config.toml
n_groups = 8
lr_router = 0.00128
decay_shape = "linear"
doc_mask = true
Below are experts of layer 8 (counted from 0) of a mixture-of-experts language model. Rows are named router (the router's row for the expert), down (a neuron's output weights, with its number) and show model dimensions 0-255. Each number is 500 + 25 x the weight over its row's rms, rounded and kept within 0 to 999. Numbers have three digits each.
After each expert's rows: "comes before" lists some tokens at least twice as common just after its tokens as in all text. This comes from a sample of Wikipedia text that the model never trained on. Tokens count by the router's weight.

# expert 16
router:491490510513498514558448473498496498495545527494523523508501520496491504433510498499450465479501532499493535509535509480514550468490501499538445526430526498500459517461455508547476538497520503492509516528492469491459499531534494512504475493493503497511496538519458464494491522502443483488457497481532494486475514548517460513519509458461443488516472516532488484499481478491493468495460526537466526499492484511494513509453467526536483502507511515525527531531506475479488483528494549553468473498505493454532472462481536487463495498473499468465524481489531485476520474461473502506490528523490450497496512510509501504528494478480510497531493529516515519514530523502493478494515497502480497518485505452472527548464527507533497507517541496483457501477515459506472513490484461
down0:527492519527494466518502517513507504537499543536514469494470513468492473488479483519518521478466496464536563511489509522559478506457522496506522534507494503506458496513506500480448509470476507513515477518496472529529486531468464490492491497495474494481484539495481524492496501479555467501534498482514518482491463512531534499454521498536506520509493481578532475542515534541491504494471520533527548497491518508463473439519488485490492523516479438518485453487533489511540516530525490506518459502522532493478502461492484492506500476497511502496485502477513500446481529496512491482531475464492505458498492489464492479449536541497532498468524498499488489536469502528491497463514499491523466500532493517500486541536521514474536512508474495502496508453477569459456523488450518
comes before: " ", ";", " –;", "}", " —"

# expert 17
router:515558489475483468509587489482524497532498485482517501486503513517485518492509535478479504525504502477516562531423562501432488500487488478525433478513461500507505478441524471496543510471510536506478513523526518554547526539527486483481470457511510515508539480506523470525499515528505492465464538496478501507521474499492485512494510551526507483471487501480492506528496546529515494527513502498515481500508492478494498525510491573502508480471491501534496502520523522446505499528521452499530504499513526545493528487482529483499519452492526480482510482476528530460472515538519553509436494516512475508532476501492481495494504538498489494512500508478487514496498441494479531510487488499508482467485476522479514463526471521485520517499519506491481477521491541484513488501519493
down0:509518526528476507537513523522523483472529503501463496481535555502503506496487463502467481515488510533498483489450534466475506476517488501500485501486524493493520518463483533511510506458486466494501503459480505534439484480512521512486453502482504488515422469487495513514521459517533462499493580534494500519468465516530471507477523542504493510476490451515493499495484511518491504488486487493539507488510491499500497530514494447505520485523490549513459491500474525490459494536518502528492529482506466517463512484507479476519516487472490531489496467546482506498516483441537516495491531471483512574431484504532504514479530470513531516448494517528496466506508479512480510478488538516469480437516476521481498509524506484497465493490481522518473513556532521567495499478466499
comes before: " |", ",", " (", "\n", ".", " and"

# expert 18
router:498484465526480525511475493537466523527547532491507524547518542512520469487481520523501473560534497521537504506511496498470542472459477461504471459457514451529502505493484484540498521518527527527534511536495478455474516503467468502493506517465472519501511543533463457479503496476476467537522474493532489468494528494480534458539507436482494519483482488506503494530513448487496512475492496495493525476486490490479512522504476515550489510517521517501506537515495488523478512526473538529497491482506462467508497503466465495491509537492478483502474546504520522519533514489520534522489511463483475514462515453498493537481510511488515470470438511534481514509495528497475490510535491524489521492508530500499527548424482509525536455490502534441478531512485505518511476471484489
down0:526453512506525485520489465505486532522545504532497502467503491509508549517488471495496505480504465503537474469437509546527484486509487535512543492488491461545500490517462476456486496542525506468495494545517485490493477511524515488463530536494521479513488506515489488522531501539462489530469535516507539482483507497525486517470490524499540551526497531495510507465468455494510524545469462470491500504484490475484490520483514484552517528550497507545489528475520508565513511543467488531455476458482500533445503492510471483494473454521458498490485519500496466484479507499523462485503495493536494475561469478503521482490531461525509471519516503532521471534477491476483543523519504524505486490466555485500495488487543478504472466507499541483534484489523527473515508484517490
comes before: ".", " |", ";", " |\n", "–", "}"

# expert 71
router:461484491489480468556505491518508497520498483493540529482527547506553454468515502417481437496507457468504527513546486446445560485512509492503534469496519507526503518527511514489470502487476518513488492533525468530517508519493489526511505494509478494486517533486552519536486493509456505480499528480496538523563554493501492512485538500495523494512516502495528494466498500520516498488436496495536474468542475508486520501462510519450475507515482505535499511513504510497472496506541497521477488513483499500529520479472502478513523497496500490438515506500450535485513505529465558470532537488471509489499510530508513521509515526510468532520500500482537492494496529534469471506487498453493521466496472469541478462520479507457539523476528533521493469528469498500513524503511507
down0:505548496508493493531511462509511483532539503481485464489504496534511502503463491496455484488530499504495508523510507439466528499476473513509543506481487471500535494471487530515502526539526484444542473501488469498495471494516496545493507456531526526448524542523461528506490483512509527516537540506484516548519534537516543530524533546487482458492515501483501482493524494456541477502487527521489492488486547519496531483473532514520502508473506508512473479494518512464514514455484493485503489513527477508520471494572506500529472519539518503499481471509500482473517476462503475525520559427510442476481494526477486481477535495494505501509520526546557478455508536486512465504501480485485527491484502504479516447482470502473501518523532502480535491513465532534466486496519517
comes before: " ", " —", " Total", " League", " .", " Team"

# expert 30
router:521504506507482515508500490523442517493523500458489528514482465466477505487463491501449496506467524516566485508530490489514519497457482469509460489462530475459532531492492528517510531476521520520478475523540479454503482531514470507502477532467487514471478499559487458458505491480479485535456469462528507445493527536472482484494497455480523487496479536489499494490523474508507462471490485474476490510513528498500542513503472495486513454502536493528537496531477531502444512535484517496455497494473508504512498496499509462505496575464470471494511490502494513480466490507523552509508529509519510549508506469495522522478527490464532496470510500480529555505510507490518526505546469532511500514489538476488559525441504522546498494495517522494478498459524483496542499508513512
down0:494548474517465547510522533495506483495480505488500506473517500489507469517512503507443583477507497524510511518461492486511450562492504509457521523516519504514542490548479502492496515527496512520488534485524489516502520487495520505478530505476498470499507474496492502540469505487480458494481536525475507504482451496484451520479473491513513429520552510470494512508528501442482521548454481493479507493542509480492485482559497494508493508534533467530516516460489508486439510480512494489465493439502477485506494505500503489507499499498492493494487536501506497467514510499475441541476494485514496503479458482547521482465452502528443469515484475450528523519471488500484492488481550557516500516488489509500499467504504486481435480504491519497485493490476519483489498456552523
comes before: ".", " |", " |\n", ";", "–", "}"

# expert 67
router:479500428484511479514564504497490521508463532545500481464472506489501486436468565499512509493511441508483494541436480474447456528520507540498529488525488524527551498466469471469523491484479557526485492476498506522544511501541482501527498496465507502493490541492513534493507513556494493493533526530510499517538493488484518533528471560454479496493492523499486497483518497491476492518513548481514491475546501499497526506487521565467498477485481507505475495514485493497478516497548506502528478495490499460494511494496492508504468473497493474473507474513473462517536480487491522543457505499519502499488467478478495509471503547507497500467489496462524519508478543513483478531466491461486524474493485553510491470569543513512512496502492515522459481518493509491494531514504494
down0:492493481536473530453484506552525477475504511449489449487473505518479554521514503485499544498529477505528493497517514516514509498536514532484467473494452465508500512552480534521503470521501538509541480482498479482484492476501483476488508514523495478518479475529515522500518466511478515542530465499505469507479505509508500519490515497480532517511482501505469500508512517538495478510533483513486489531515514478462505513460479512473516501516469464482473535524483574521508481447456516473482485471500543504556492465542451515562496511529494518524508453517503498508495520497481515488478472519431497484495479473539487503516522496456490545520523503491499495518507476539482527482464468455492499523492541498498529480542476458516491523501494501470508504497601491508519515485481468
comes before: ",", " and", "'s", "\n", " in", ".\n\n"